Below are experts of layer 3 (counted from 0) of a mixture-of-experts language model. Rows are named up (a neuron's input weights, with its number) and show model dimensions 192-287. Each number is 128 + 32 x the weight over its row's rms, rounded and kept within 0 to 255. Numbers have three digits each.
Before each expert's rows: "mostly gets" lists some tokens that are sent to it at least half of the time. This comes from a sample of Wikipedia text that the model never trained on.

# expert 24
mostly gets: " a", ".\n\n", " an", " this", "an", "===\n"
up0:114098151147140204115109138122148115164149127097127087090131067150066137173148172134125140181125119100179154118117138153133099160084138171130148095116058105170153100143139165092181000118157182142112157044194100137082126127128114176110116128148152210165140162128116158152119067127135183175
up1:113113137136114140106138139084165136087163091089150118114079103144150093142115095143127120146150118119100079131165138147133097173152113137105128165173139059089185109156129140158164119138131172155143148161110157196114112125164161118076162147097166221138124106171073128179135118140155105151
up2:132106126128146033099127143160168101074156122139182144065110120159081149150184144171094109096174147162101196146168177115168142080114157109132142162162096115158201124165168075140102181155112189157127107128128151125117168111197104141136171151097136200146130094126102149097154090109111142150
up3:126162159107142100164169132171189126092146176161155145144130157081158158142132148110072162192140103119145091079140088061126064141100127142081122136098143181161117152088125156075101022093105140136117121152158072139080131130096150152210157090141101077163135078096168144156118101084092163109
up4:132144147098129192133096100118113142077145156125149120172057167076104160167076191121130109109053103131123131138117208120107157175114127161124108163150145140097093095112152106143078110175107184093090068108183094108115111143126115133092103072172188130226159108125154077138137164211137141091
up5:106134089120117154108119147137100131168176121148115088090129092100152163104066137085167149139124165098132071121151083134094113152102151087165126131101075125195099062123176127095107024131153132173121150132137143162138131122119118121121105120097131156132098094103141156094071102120140110125
up6:177132109085137121106115098167075128200102071194110080112122132136101117163092090109075163089083141162139071073099183090129087116133121098089157188108113129099120177126115125171148089119199100165129128122128117133181176108087183127163159133155113110116075119176145143123098112116131113126
up7:116171149134115171099152066109114152140130144135079174164188131128133142186136119142148091117134149120150090096189143168150165085105136116111197072065055133114177184153180086102152077107099138160165118165154129137157156154138174062084110118112095179104072085133138189128139181093130142155
up8:117124110102116096143083116128115156152098063132160128087109107150064122100113115122036194129139130163145035185106164123136102085092157084076099146129176131105134162123124159156173106110149180123121119140106134070204193117105125121181148125120106137122130094161109104136133139073093155149
up9:099170152141077121162151141190120130124095153154194129137135128140170110096205134184166136086102196108127158151155101123130158125103172110141149071118104150200124143143132132188116161122178111105124120095129149147154111212113114156107131115100181165122110155097149140124186134167133116137
up10:156131123162117135130105147138153120115096117103174101185175153117091114074159157153174172116163078103173090180107195111087116053101157119103106089122147085042154111113154101112124158137149156183175165139121107128126142182178086114101099143167113136098122134104135168137159071166090071082
up11:129159127110112133133117087145163103123081136063150130175129146121087078125130177093082176044188109135118066175085147137132093052098163111063110118124123128122170106123171135126116171138184164142129128077153118100119139199171116072207137086106185114142058090137115142107120139085114147111
up12:150151150145160181160139144107128125118095148085174126140102111113092112174109130148165120153160066126077170127104151139129128123118074110144109129148129106122180125113182164143136171097096164113114087189081098130170104134165119079173128135141130092164097128145154172142072128114055162145
up13:123153161129089144172077065075133117133086164155106160141103048082129166094119163132129144147079108099133116147134090082058119173119159094142129133183103154168141155117119129134174149145128111160120119173153143096149120097189125109169089078065179140136175141193149100210161118109102069150
up14:201199180105147141147129129141170116172136098141142164154144118201130140124127201094162119128136097122078110123086109122130072105096174143095111123125150153122155104099090102077117138141139142126147140104114168115131111180115126069100104065133160082156121088185142159136179100098118123160
up15:152189100125163108139136088200108091123133176119156132172167190157076130118118116112036134111137235134123125138141161139140096082095154150110083109136096178149128092167091181170106123146162178109141144103103063165128119096083117119169123089101139106141085094116112110134139132090129192131
up16:133115092101172026102077133164151167136116109143131156105090050123133139135127107063088147140147191128033083136194194132095146039136156159129123157100143148120137141137110132123085152138147196133141157138070115123175182141117091123101189111187120103106137088103122115155113141116161134166
up17:116124135164069154158112110158075174130131169131131158177152166016144192086119142117186149096133133150213104138108101171114096089114138097174091161158186171107124191137175097123146145089127078153059153115136116128102155149134155166109143130117072162131134114143120136094094144101149124148
up18:104090146116134110060125062148094117138144088149120109181179165149063116117176154100151164089156109147155226135116068155161157058144133127137108082115095145179154109158179117151133141176164151136157204144075152174138139071109109176090104147093157169145109120127037151145115141136093121121
up19:116103127140164115104153119125145075121124152111131115139188168131138084122089111120113114152079114157182131082111167147068117111101135129110085120117117102143076155158180137079118145117141135135126154105149117114107087082100121121122140092090171102133119076090123147196143084139131146155
up20:151150131152161118097110132126132099215075134160125120108129059190155142152144124067121194164149170173172058146108131128120138129105136097117126142145172084119114193120129147151117139153152174195126153125120076116160156126126141130137084119132142122139135091191126063100133151096182157171
up21:114162098124132100154096138147146140062097100163110060133138138159117125115145143200127124119058127126121076117117144143140159103129124123073160154173101124103136097143109114162143105104155173155138089116161085101176107123075140139092090127121197113087151138154136119117107145160124164156
up22:137161153124210151150081122165112106150162160125120117147141082027119112181099161129160142140132113099125088135110139140180049161091125181157148131152164108202139081131160092116110133126167136158132155109164085204139109144135066144103121093142149129200064107136165109167121108113197114155
up23:129196185147098148127143135173158136138153157141116091136148131097129123150112101134094117138141154057162124122090143175152158080154097136102127158149120057156142142129203118136133073190204149184087185123139113143168069122098147172125097067094088168188085124165169126143133153185160118120
up24:100198124125131132100166101139087046188126152113140128151067121128150178094166132168110075108114106125072176158125069123160091110167111124147147125204159101089102104068125110150073139100104108216073119131142101148134103116142118202111115059194177102135119152148139156100155169164144140169
up25:119151151086060158123105130150166115106108151147109121108156149134094128147165160128188133116162133111104180124142141090175136157137122157121148170155079133178183124107095145141188141146130148142085113156129190140172138129111125153134155099115115085169085099156056195164086139140170071112
up26:195143149085145126139115110155133147185101115190160121179124151089113150134123120116159170094146059129099202141141144124135182177156125159108105094137123125111092126140155156161116172148097108112106126125120130114106158079101104241180145104123110097138089144167094062126148191128130105121
up27:103131101104142157202101122129147141217181145166141107086102073053159180114139160060118144123160113109152154098131096172156125126077143146222096131114172092095082190168130109187149050139125047146142112149058111119144148094183163101043112111151116150193110121149126125075119140123112127137
up28:102193154157117119115097106119098060160148179119132159142157145114110086095096110153064146133079119112189109162127142083131124106102201176112079161156149199100115128175076133157151070164209109104138157188135098109119108176109127123131181079137170161154121144129154192145138121131123145172
up29:124103168152080137140103137173100103085144146110134061133130109114096137151184136152228220170114100121122160055136129146124135197129161107173139129133098156173080129131185119185158144142127114107129129171148082121161102200083119152153135206113099160131184092192133105136076104124082126147
up30:122127131103083139101144094125133047176137125112080088101114134071057145130176120088155204134165143168086134089117100149156123175181116165111141130143077061137188129158115094071082084099145132117140114144183230170168151098114105115110104139106102169156074123179107088142076199099146164141
up31:128068183202127113127138117143141123141125112138184140109168082024113148117140194182172133067143146083157159175154098103122136139108189111167167163097153132165122132065132118132132118065133090186088114143098063127154164123136163100083131117110127139154141124060131137109133142092186173110
up32:178152172143188105158148133126158078185125134143219168082150152127089125163113131104161099130110105134106123154070087138154107134186136193148088127162132113136111145147130110128131124110121132186129078121088073162125120103194126149159190099056116140165031136112139118118075115127118111182
up33:115157179011163107181146109108116117143100144156119134159130123127155176073213162096133072158103187158149240152139096154173053131147140191127108114161112090075138111168187111198076155097138118125129064155135214129210100114131116078192174062151157090132057142142139141132142157133097106083
up34:143164144088143086115106107107143151166117159158176154183108101129085119139125118099190092118099193148140154142143097131122144163116135166140129087117156163164153117171092071132112143114174130151144154131052119165231139125120090145107169123169126143202115117113111163151086102151130122145
up35:123172122074121111104133103131102104096094132136086159121181133147156121132178122062108143105102164106200116130058141102102162102112149116095121129127176155107108077136068206144129125129131089153108179092104135081112142146112111117094104183122085183154091142141118146077136099160108136163
up36:114158141119113195147133103102142082150149131158090105176139168110124123142157141062124132179103022170143126077150195125155081120153111170123084165121107108100074176091153132196133099165093149197143137061147104089062151104140138124102129161139177166130163145172125132123127094132153088138
up37:134122081166083149176103117125157113103121119162132136143147124104096164134192127148137110107131113129130188116147098163133099143136116096163144125118059069147127132089149098126188094134165147110109211153143125167120104185133098098076118186080108111169161160206123116134175157178143154197
up38:160142152095175151180146092107082084054154140141144113143122146101166171142082164104124123148118109136151104146092126069126092132136159163159107157138137130156157171132070124155114170137149066174062124211130153134199092124087111088171161096125160120132127135139155078114097080138144097167
up39:114071143077162195145146115113154104135129103143146102094107111095139145084124162058123111130103092143146169118144122127139090153128126133199152178125134116144103067147093186141093132167103122099100153130122162189108109096110138099121118176157146169164076071192099141121162128131121122100
up40:167193095147098150167134166114143089133169150136135125176195125117165144133087181137105082143096124113105125188136216091145097092174168160086135145166161031084153118130115135187124140071122120105096116094110204063171129159145095160184075126142107064137132119145156148114146100039136153148
up41:111099119081055112096119162122133166080146123120120161138172136127168147083172129135113117093117153118138168106113123133095144091076176148168084183111101109153138119128160123095119118138136130146100121175115150137174185153151149133090117134113107159166133061131112152132181138150136155155
up42:108139164088103136107154174138157138184197148189116122148141089138023087120107142146117162123110205141067103127112106106133184140091145210120115129081114116127155163150145145161105085141136113149109124137186135139105121119113116167158064106123104149148146124146136132138079127123076134105
up43:103180090128097082098153167188163099162191119111088114200144088129147112107134101082003115123144123104146149120135118157131126133154131098124093104126210108110067146090156066162115115192134158175150116098133113109155151102114062199050131097121032098123102112121103167150076122194130131113
up44:098125121080119184109145069102152086216114168102096066127129146122172140128170171085155161168136111123123134068112139176073119086116161078170124148142117145110149098103128154111125169121131114177138166148142131127147070089132120110174086123099128136120096180138113097143124116140115077163
up45:153145088128174116132134112150101116136117134161145149067106179140090111160059118164039148124115104112103107128114122109152138119106174072122114132180153155098132105100080125104113164110142121121101126094089122111111175212131120152151143124162137097127114161134188126105222063106082140187
up46:095109120142122209149110091159100116162215114094138124147115131119066150099066135133085175125095158103130154118108122104084158108129115095177118094202184132153131082139180162191119068147120120076146176150119112138130118101110171166065141111130093140164128126108114105126121122105199142135
up47:135124117069110148134124092098112093124088155091157107149139138133123166149137151091135108152067167093149180089141168102158092110114104145087120124171118118132120120164163159173126179098163146178136171116177117151150157133132149119138159197173081144120056113125105159132096164181131140100
up48:113092101098107123145139171161204104081150158064151084116126103098141131120162119199085056164046140115137228095114144095123126141156140178130119150131096091079126177169152085114083100132133162144134087179171094126087119156169096172168122186112100183113100085104106134124168131108077223119
up49:145074167026069154121109150123129106087176115203141177145160052171152120153098122101157125140150161120124149108124124122170133126087173133067120206152158121135128115151107084157165099121172142135134084121085184161139087141132148167191137069174145148119169120170162154109087095150114109105
up50:095114115090102108113148124115158147154109054151142133180182041167095124059130108126139114175109139105098145123099164146107133128142127116135118132135082111134116130153131138161154199151174117149103110152068138116132183124114114130081154125136146122135137060142060171159163113119150196119
up51:167169093046175095129131073120083095130140137120107168125136086163085138156147103095121082129111098186098130142127119125155171107172131165109097125092117188143092176184104117133100152153122187122137126164142097130204188117141106119165149072093172147084101110155111117175109126081196139098
up52:118156163079175113141111149127184152097173123122158150156160127097178116106094182175137059179129104075126104111120130147135147135096133170097083167152144109118096087141099150095137054081145142117079076161101174077109110142108185118135110101140163176168179155089152160151134143115060129129
up53:077196167066171111139079163151124175156142102125177146179127136074152135139132158106105097134151106107208121147084140165126111146145142117145060125094179108104105156115159105147148124119146144177099095153127124108170064125142109137128096071159101117130146170134155124179103149130088066128
up54:103104135144110111128134165168143128076171197135121148103135120136099145161118128084119143169201105123094143129107088135086136139124126171177102119092136075193167102114118143078120054111092167114108081114138071184133117159156153176105146097125115106137128133134123177090132157134201150100
up55:130154155125117128147089121148097132192105115163123106127090100178112155138151120149147151109106162134109122110081122122183198111130146120093144125129075137150159084154118149152173094141158146141070153128149074114167171100069114156074154107123178120186062140169182148099088106132152109153
up56:127157098056141135100155140158072116119106170160141124114179165095128159099138074078092185158152114117139190142105147109150105066088179075104139158114149099141140095045092134215122145119145132085175110120082107141178119150134132069146104133157147137124064166178088104130114145111124079143
up57:111105166067067085124140095140123101191158128121142144083152159166060122123147141129100085103099146164108115118157149112102098159140148211078162132116111151143066090100131161098141085132167117121139167139162159140143115093117095127118163068113098127108187097102082160129118087132152111144
up58:103164135132040145185168084140188177178128090102139072140159133191101150098134116116110114120097214087153173137108175105042132090124117155123117127108117106105114127204187147083165118154131144162145168162111217103123106061134140150069158119129124107148126197164127140139171130157137182094
up59:157127082112108152088150109132182084144161084138152105128122138153137080134065188124117125156118077105097213115143102118108089130125133117173128093141095193136174192157145175107121153157138078153141100135135104176089101094162173162063107153180094193123142096160064128119125123120082142085
up60:151160159126119167168082115151088082098139120149129160103108171150133123201143114092144066156159118109124104122080141118176105096100149145127090138108139115113140120143159185123124162098157127111069064149094131141129125171133123132201131111160139099104179131142161117158079125163117137158
up61:126105132148149113104133117152135191134086122155112166116137070140126126122072133102123143086118144156143217075146129106154120167129174102115081210153026134118127111130136151099104119137121087141158154151148150236114125166094110147170213157145103088104064078098089126178112147155159103151
up62:126094170134144125123066145140174130125135157111121107120079127094091130108178191118117137089083093110118135117113191179175110135114153074114114105113108097137167142076150077128177175076144091092093113149118098137175147136083128099155156184151107105105078129106153153127162134128202094159
up63:134156152101193135103136156123174131194163165160087100047176090154119119155090142113097134109143119138054162084111151145086133134134133137138075128111040130209130085178110129153161095090123142122129153145140126128115113129165097140123126142116138170143161125116081143102057137098169191126
up64:179114108124158175134131171134137066093162104140152109155080139142202110158125150052090054096132129134115174104136179082100147137114127176083153154136102127095100129122109097099150146141087230191100229155122132135130138119161115099149126140097150086103169114198092106118151172195160181166
up65:145126112080062169135133095103150161147123074189124101165150115135028161157139144093208135112136078153059203133158132167133140143136162149119144101106113122072159144140122109123084114105106121122157150069084091142099186140145112177056144146145072102140142060154073129127085116095097157118
up66:151147142050151134152208120163163114074133157097060114185169101111175105158138132172113146204122133154127094135144169089160056124122160208082118120087165117127130101126124147125098106103146206140155113150149163114115090174123111156127134112113112122128148156187142118122146102129058166139
up67:130154135147120160172144070145129185180175145149128129071158138109117144174109118095118113102083125160084125127118109090169086124135080134123151142097168114152116130151104150182133034127172127146115184149087090092070182081139122179145109069117139143130085094142090134121136104160174130148
up68:115099143105179165108165067119173168069148149097125130100164099108079077184103143128134088103121124135093144109103171190122115129171133116110077144143086156139159197202130087152160161091141092249131122140121141197136151071152164085129111088151150147135111081130120121145095088117093109118
up69:156104132155187134181092165182129116100130067169141114088085158141060124177112146127098134151179160079093036138121182128120089111137094143084126104149133116075146139081143142063127090123138097137083123086094103081118163138117120192115142152176088135155171096122098119150089106050149121140
up70:094130166115116158144101176082139104106117108122165167048151170125191125187185130115146106161166123108066079122127107143101109108134123108116111090159149106118162141137175064159168175136125123145093129163106151104190126152088081148183107136124127136152165172139103145114205142105072116106
up71:144168157107136136131106108137116161157079112177150094109150115128082167141102149096032148115106128154123080126113163102196089119131176153063139127134135134150075108102131157166113120164142130115119117138132131155139105131084112150127098133146183123131084099187137071161078117096125129105
up72:135139130129162076154151146168152139105154136095165160119154117077126119148057100168143143106113127131138136140097143116085131089136130140161128144141105172089116141168122124121152124119150125170134188125158092115130164153102186144042091120102143129141134126157065166113156064103158191103
up73:167078155150155087130110087117134093097106093149148113092143106141148123137098138120129118160125123147134090108154156099097133137174105121113083112139194105145133135084119156062116103125146140144120127103105132162107124138131118124155149134181102126104113202135180131118125113135103143187
up74:160107122097134117068134153140165161252163172140127164124133090077148119133085130073109122127082134099113139107150129170115113122074096074191112162148093107169148120158130140106177105116065156119153187100161130146111136125102096134141180138115129199093151150075150179114095153054178080155
up75:161147106172173088113180152110133121144134157170158148117131123146153137121114167185209111132166105102136180081066149120081147183153159139087138162112141131106163127129185152141111169126107156134098110167112150106156113148149138099152106133163142155143120164093102167142158110139135136140
up76:100166157138097126110135131106127145160194146175124118155139098081187110107106144116111117136084140149093112120135106079158097113091118163109115146163112121059102073104192181174128080119129093112132191139086071141120129154062167155081183066162125106194145153058171156126101146139117153115
up77:153128153105085157154135115164198117140134194164107090116094139111094144138111115081125119147106110112121199093122171160117085132125152073175109170109114122100189107115118148075075102063140157074097181096114123146090114124122103149171043119175112062114120175141130124164149145141135177119
up78:136167161046092072150085123109110095081110170056132126107093106161073157132149172126142097129160098113150136151109141163188141205116123172161132171123155152194148079133111103228139174135122145118163143147106076176130121138141104143054081045083165130195151096176117142105141214141145130109
up79:054144161173115169119160114108138111100153109158113105126180120085089121142176114120150122119178180129089158113094086128099129172170155202142126155155127118134201102059110127131099121111092141137136160159160123173156095173131170143157084170092119170117051163095134157131132147090124139181
up80:164140132124112197129181119121094097138121140144150173144102166197086101119145101133181153104082080159132179136135187106167119130180130212116139168175129069062211158096133115158163144105142118124177092072078070120135129184129134154130107205112179136109135128171140127122173168074119086133
up81:198180170081127106113128096124082116183194122121184156153109030149156128090082144120107094152075132120117141201074114145125138100057162145118136216148141131127188059169165115093131126106139136129150169140091115129146138112085109161139096091173201150215126142193162124107132158178141113160
up82:076084150104158097098128150156124142161096034178127117127126070103098148124105107123119155132129138135209143158097121105136086163122138097143138158152106130130081138166102181123162113208149185120131151117113143158115157138143141095144116173130081170099104159131071157103147099109141192147
up83:167133150141145146141084101115170109143115070208111116104106148114163129122061133153157056137114099145135132106079163106143061103061173179177094165206118128069154114125130124106098139144161111142082098148105070122107101132111047143126089144137128174172110150137202120116108124128087071135
up84:157149115124121099113131228153117165119146118127115109140120104116136146173149157130138109128184168113114135050154151097164121101056091133110023123105135115142166110083106130082088116129120151084119144113137145202183160075136149094124157130163152134127119066170174126169110128079125171125
up85:145140092133189092155190110138114145135112119165101147127117131156065145106151152114094173116097109149082117182139160132173137094149149086138172097138151089112094181117125096144054159156132158084184083078174179150139120116143091080148150113143134159152108152140095155154113181142117109080
up86:110168092119134178180179094179080206142095177096146143163133128141119123106149143149136140103060081153167174153128142149140090127132129195111144154113113119145174138127173141171097131221137134125159133092122091165186112104146146152159145138123122134108157105167094099095126139074152146142
up87:150154130081084042198121115111157090128162154122134146087194135169120110156093197120091100155102190056126142094103167147100105157113165156170119189153179164182101107162115119117145109186068102111139137079132109161137117108117065115066140116122111119213152132141105112126130087147090140096
up88:121068136149101095143085122126124124074091071131163112101168159104066128213166158133128111126116129100163068123098158145120166105119135129131104172100168074145152176139122148082148137189077112122110160097111150088119147062100115111163131071089138137145206049137154085124132143144160167156
up89:119108130157133091124097139141062166079124114099182095151073102147162155165059147139137109137189090108111116174134205143143141065165103150099126171078141144145120040139126148126082132117135118130100117144126098041171138119085115139099093110142099130112186128121199123107107134059124130123
up90:123112159061096115131139165114112066128121139142172139120149085084200185142157104219136161076149046147122124202166157135100180163103111145124125139110074153137194121098165127141128089122168099193121183131133095137164178101125118142098117161107120158190114150150153119086100153133098114141
up91:088124183066096152123168127103240158109127111106144101050147121083145149133196098168135074141130094114086122136153185147143154157144084084146109181156104122090149157138100135136115173128112150122135107209147094157146183105136151165148104134150170099143080098111142147151114093078095130132
up92:146124156077055188133159136154152118099161177069108147153142141097160133098094137146100115133106144128070157100117115120161134175109131172110089195122070150210129125066159142172181052109098111140100145151121118105142103148158124159149179092115142110135138107145151128113129131073140147140
up93:113139176094092114091096082158156143155119155114142130121093075142090159086153089122118045130068155121083121123129131172084113147099160124104114173117177181148157100096114112114171173105111199143133111109086070101140088132132168158107128132131090104124034138155181180139201181122145162134
up94:127131096116123137098154112138115139137169137173157133111101120162029125133095099140095159067181129095124194115122116160139090091090100100152112152194148098119106132151116126191130153122204104176132126132108113143122159155195163139080129099169118168179042110116131180116123145108135118108
up95:099211153134116104176136137151148085134084160139208157131123131015139134169105110127120128097152101103146203089119105137148104167113090130152124187160157080083201155131135144149078149068172182156116076127161135106134090155129109179130156109113111088157139101112140145138101137134105147094
up96:104143112114107148140127200148141119133122137079134118092123136123118108160137140163201115155148112152159086143094123141048186186094153162113143123111113166102075077106109166141145122128126140143059080097132086181132149100090108118083141124237235179168156111074163149127069153084062087109
up97:175159148118156168094112107155142099107118141205075180136144189157170154094166146115042130152183125211089144085098174089141070087164140139139131157137155125123124091161152123135187159110090118152101110107135147141175119076139090125150169103132125133125117169166124144147106121052111118121
up98:174147105090094061105107132138149122154143103170177087171142100108085160156115126172129081056089114142098150161145192133155108110155102113073180173092099125146186121094128146125074138074111113100077124152124154107086124107092145145182116090071103126130138137102154175134129166147147156151
up99:106133181080157077203114154164125140132184133151112104157116121082107138147158165112142096095129147117137193137133139118144155123114147109091109134115134107169097183178158190094143121123162118145133090116113054110115071127122129125087085111141134128125099113127132139170101107134041162145
up100:105186134105175181179131096118168128078160104111200119174164143123089115142199109142186153122116166119123151165146132095125085166125172243107176131089078107091151115140110075194072127117075145147106121071179075148086156109119181175129103152157130205150088118101153205142161076177104146155
up101:124157117088165132191113150157126164089165170106130081170176098099098089234146188153118065149118151104145108152099150126103155106145131208160155148135071174106095102152095157167117187138158119127102156136134139136146101102136125134186133137158198202118136092129104177147080082113042136128
up102:104175148021109086101086137163151112079182115156119156188114122127150111158135170072121134127110177177086146108148172120150139076074131124079160205140115093171125124106109132107156103139127132060123058127127053070124126136137108186144128116119104191123102072154120160100082054104096127138
up103:089097089139128167105061138106174119216105125202129224127157111110111100129129128028154162145112188105102090149131128158123118126129112165121144060152142139086126057145122152180098151167096167155108130139144112092146145123153148187150170149153075144173137108196082168188101149181058128117
up104:187117138075078147166147105100140114056149116160129083179149109098138143154141170160192146120180155124151108164154142184133144175113165190126146126128116123159140200134149098148149132097102096131101120099180132117130113134099118174134120121114113147115079122078108109156123118122084105133
up105:101154098163104130134115128169167106095067172087195102123145091122135143104183072141048117169087125100143143133098170123160163217104145077124119132108135122185109138121133108148147078127133142133149188092148107129143181126125037074026104091113154179144147129140192176136143136136071194115
up106:125096089090144145170091087152197143082117113124058156110144141146162156105101151119139118119134147085077090163128213106130107120106103134124128092143159195149196108152109110176145121147123134134064084145103151110150072129145161168131162117166137103147140128185117107157230120149152128102
up107:125159153115165079111131129081161168144101164109104080133123096099135119146161053109093095169149136087123121154104100070080043110144084165114053189174163128118107160119112090120134124127148204171073154159152137220106122154043114133098125128093171126175119125139111060180129127175156112142
up108:113163167089172087182151163130163138136139117150166161149072100082164174083133135131109077103152142123098145148095097128091126120090116181173129132161128095103143098082101130158057159145112135147114096154159141174158112160099172084116138113145106157173079095116141170162088165134076092157
up109:149206110133142156109118116127194150110095147138133165115146154103179134157163169184127165152163144147137134143151156142072129104155194192086112174143103137125118138133106169154139152092107115086107142091180089071138126094117098127143149123138124136108177135136174165174084082079080112111
up110:160167162067197176133093128163167107140132139108127132137132105115099130196082150088059098112094138119099142138138152043112178081089119173141133179167144145106113127133116122123094102124176161110130095164136080124184134102083122164084092096082191173125186127156160033127121155165094145140
up111:063094116122126130145113184117147105102139143197177103116142170116121131134146175136139146184126120126076107125101143168109120147129157197154132134133140164130103107147096130149132100131108154130160174107091121091068058088074168164127185175169191173110127105122142166176161084152080110168
up112:106164090103151036159150084156161102099154132190165099137087118092147116153110117087175150086132084122126163205084154109135081139118161155126138114142111084155127189146167137109128176134198137145162096107138175086152123104112123086120152145139139135155107096103132099135151151122126127080
up113:172142133095125146197138114107161071202162083175122112112129065107179119062109077088159133177128103118110106078106122177164075174106130156114099106130061097174089107135091200174154074199112174131097185162126127066163122073125175176129130173162083135135134098157156115113116079106179132146
up114:107125155141130220116118151146116143046115140136118129103130158099082135136091115139112110066146070115081100138155191143183121172132101148140142176131069092109095125104144136101149060153148164164154116156189062131136155088109125171091162130182186167112162140145134072160132181123107127125
up115:106119141137135104107130137134101093125146139137116157120160093114173116164159118133069108159119147112135111116089156122147141152109141143095080145133090190101129062131138161099093063096129176168113165139159105106126148127149091146149169071171153112104151148085125161130137171161100149122
up116:123156071096111125098080119150109143143161141167086117053146117139191136143088085125102140140154169104121140136148163160204125069077119143110133127114147162092103085197109143135129105125135149159137072120102091091113127086086138165140103110125148111101064101127129141088099099123148113126
up117:128153074056138139178124076077132132187073183058077069115140156085079135190115087060117097106129149185119175121106114158078119153144124152191156167138101133115124162120111058135065136088124162133109151157171131157172099140106105098133217052122134154142078140157169141124058112122122178185
up118:106253147129091128117119140102115133114123093155181098140226088122091150134166147125126137137170135144160105111082138155124165141101171125143151164131096124096170171122110171159109112143143122123128139093089110107100128152146124118109114200184150187175080125146165146088136102154129094120
up119:098131121146159130096108158152192077127111114071090169150141055145117107167105106136078103156137103078155051152162161126135146127127097111111092162153108110146134130175171129178143098089163137107099126170123087112118165129106141152153113121121136095160164132102138125114106137120138134150
up120:107130154154167123081172155091146103156153096154137121093114069076080114098137123070116101176181119092120117149123137184095086134100130134156130129150175029133141075159113147130084112118119142107074161135110153134182141122109131126115176147139096187230118148139139160166115091122084109162
up121:137139051100111095141130121157169154112097129138127158152153192108096131127111122134157171113142140071127165104121096132165184081153199144109096148120140088111112081075102138130113177053122148158158107129137108117103126222087068168073119103118231120160150111125105176134120101114108199154
up122:160122127150112137128098158115161154146137139153130111100156106086137095144101107146130130156149140116069143066121169114150085142105136075145147180144150166156166181117172112125134126093176113142130062116095106066160077183113100125174152171122189114087120101138177104108117108093114151190
up123:101171193140138173159132039163098083195106104151125136099123139085143084160137187081180145085176097184107138155114186130178071140143176156091150131159122075071126167051129082222051137156130124144129114151120142170155113151120111136139133080176096091181144025179104167158158100142134120107
up124:123114125122096093133088114153134201149147178157104128098180109114209140158082129125110109036076165107139112149149163140168122065121096080127071142083147123087189155142124163163073112200132120157116143147071151137123118118157177122171136110134075039136136135154104127123117118139138164162
up125:104076168135168137140124105112141171099166150072054152093136085082113148129166154125148159171080103084110106213128113061175047151126153077131082189140089083144167131127139134159132062177102109133082114138158132157119157121101108210135161131147154185149184158117088166170123115127165141095
up126:111051180080133116095168126124156103123144095202122197160129132096168091130171181164170120149133122053092146108158103126089170133095095158151155154105075156148124139076192158161108089123098150127144138156154115125138106138131104145088114146145038205133121073095090132094123181127119128127
up127:158104148147126102113083105095123077168103113189136151147115147186012085152212126101073169109148200150124124127089178101171095113141156130064154139160119185092168140146117152133179100147160172154182131154113132085125117142073123227135154141179127103090091083169137148137105056132150113161
up128:148099105104169126054122157150176135132120155153094110136169076165147085117156107100111097094105178143151138121109148118139132161178120161063083132116111106111078167180147149132092127120132237142119101111089114085107138143107119094110160111144164199107107124149139176120117137123100134178
up129:104165138061172119194149074094129067091115090165136081115099120138153171135157131105134164209114157063147128162075097201140136147113119151161104127191148146131088152121118100192140128134122122133120154118102049138104144113160109115113124099130168178138165055121146083142119072179100118119
up130:130161202096134157122124135123138166141078098116122159121133073121128131108208163142119145193152122115122135119106158153116138084169113142158122143135191137119116093082133088177074160206130222120146127113070095112172095116139113122164100149150098139105121108160157143124113131092076081125
up131:107140150110060172103192168132119148169093131127180088110127108093061163150086133106113103093120116127134115062115126136097108120103149156090091129145085176111130106174097137140121112154159135104088148077142152206101103059137152113141132164128146171079143143099164079112113107184147174169
up132:113113145110121085144173136174168153080170095152184139084124067135130138121151119211132133123151127106172119138082105118102148152162104147150106157058097199152124122155157194124098065162126133138139116168189136116103114100100164128150132179136135162123130121086132170151120152112090146171
up133:163153134099177141159141129133137130124149124135166089161170182165095157195174116115125100117112173161158131106094076108122123125112153121169118124132060135138060109218052135198110122125135173156119117113099119106108165158112149134113168096182132138188138074114128102088114142109133104130
up134:153180093103116106151126076136148087159157158095095111157099126170109154120212144137125124149133136120153138150118170162208134063051115155177129106085123190086132116113120139192158132114127126123174130191120125133176165109098108135097127160115094138143067118113109151132142144092136142138
up135:174148121090172113167161156137180135131137127166153173046102184096166110156170150138144099106127177166142175137120116193154160197100153099056101162137127112131149182131121133168132150108098140126147077164102149099143194160163161156145131130138121161142102110106149127099169151081089099152
up136:170182127110143074115143135164176168147118166164116118087207071101138131197095109127174138123202098163062165143150193119146132098107065137146105167125115136129176120113110131154158114129097147180110083192145206101171155102066102144124114110145090103132116079123060142131151082142096111132
up137:146111172145094164140160131120191056189132058123152133102099162123127120105156173143194118131142078155095146094119141140162105141189179163045139155159164083105155101096147170138058140141192110159124122121104169101138055112135055112197074143157128140130176066143128137119128144085077136131
up138:122106148100130186157119115119160076122107099189192126138143132142132136170121183137116117168069097129139119067090135166113118149136142172099134140181163119124138108164125183081161134107125161154138151125136189054125122155139081187104099159158097105175148118127158164152180140127159125180
up139:157120092163151116108122079109128138166076127163118113127161161167088121126166145114153155096149101177081173133083160170174111111140165171125139064179074163104087067162113075109140191122121175128167182111189199175182108098079152180090144126095098160224109086187099127152100108185132128155
up140:116109141028128096132113114149090141163187144196114132172121047140164132117120115082139136108132128163156175079102164151081179022125169181164034146134157063082078110176086126138104126104144106131114144090116093149142092090093128120138102076159131103122112180154143068088116119095104096101
up141:113126125160143069150102159146126116166142157135120132145171035080087162116088092101061132125107188162112090165142129130080094152125131129109145178168184079156173132128135116106117157158140141169138182105096158168142144144176165139083114156073139148130129126190084111139126130127152178134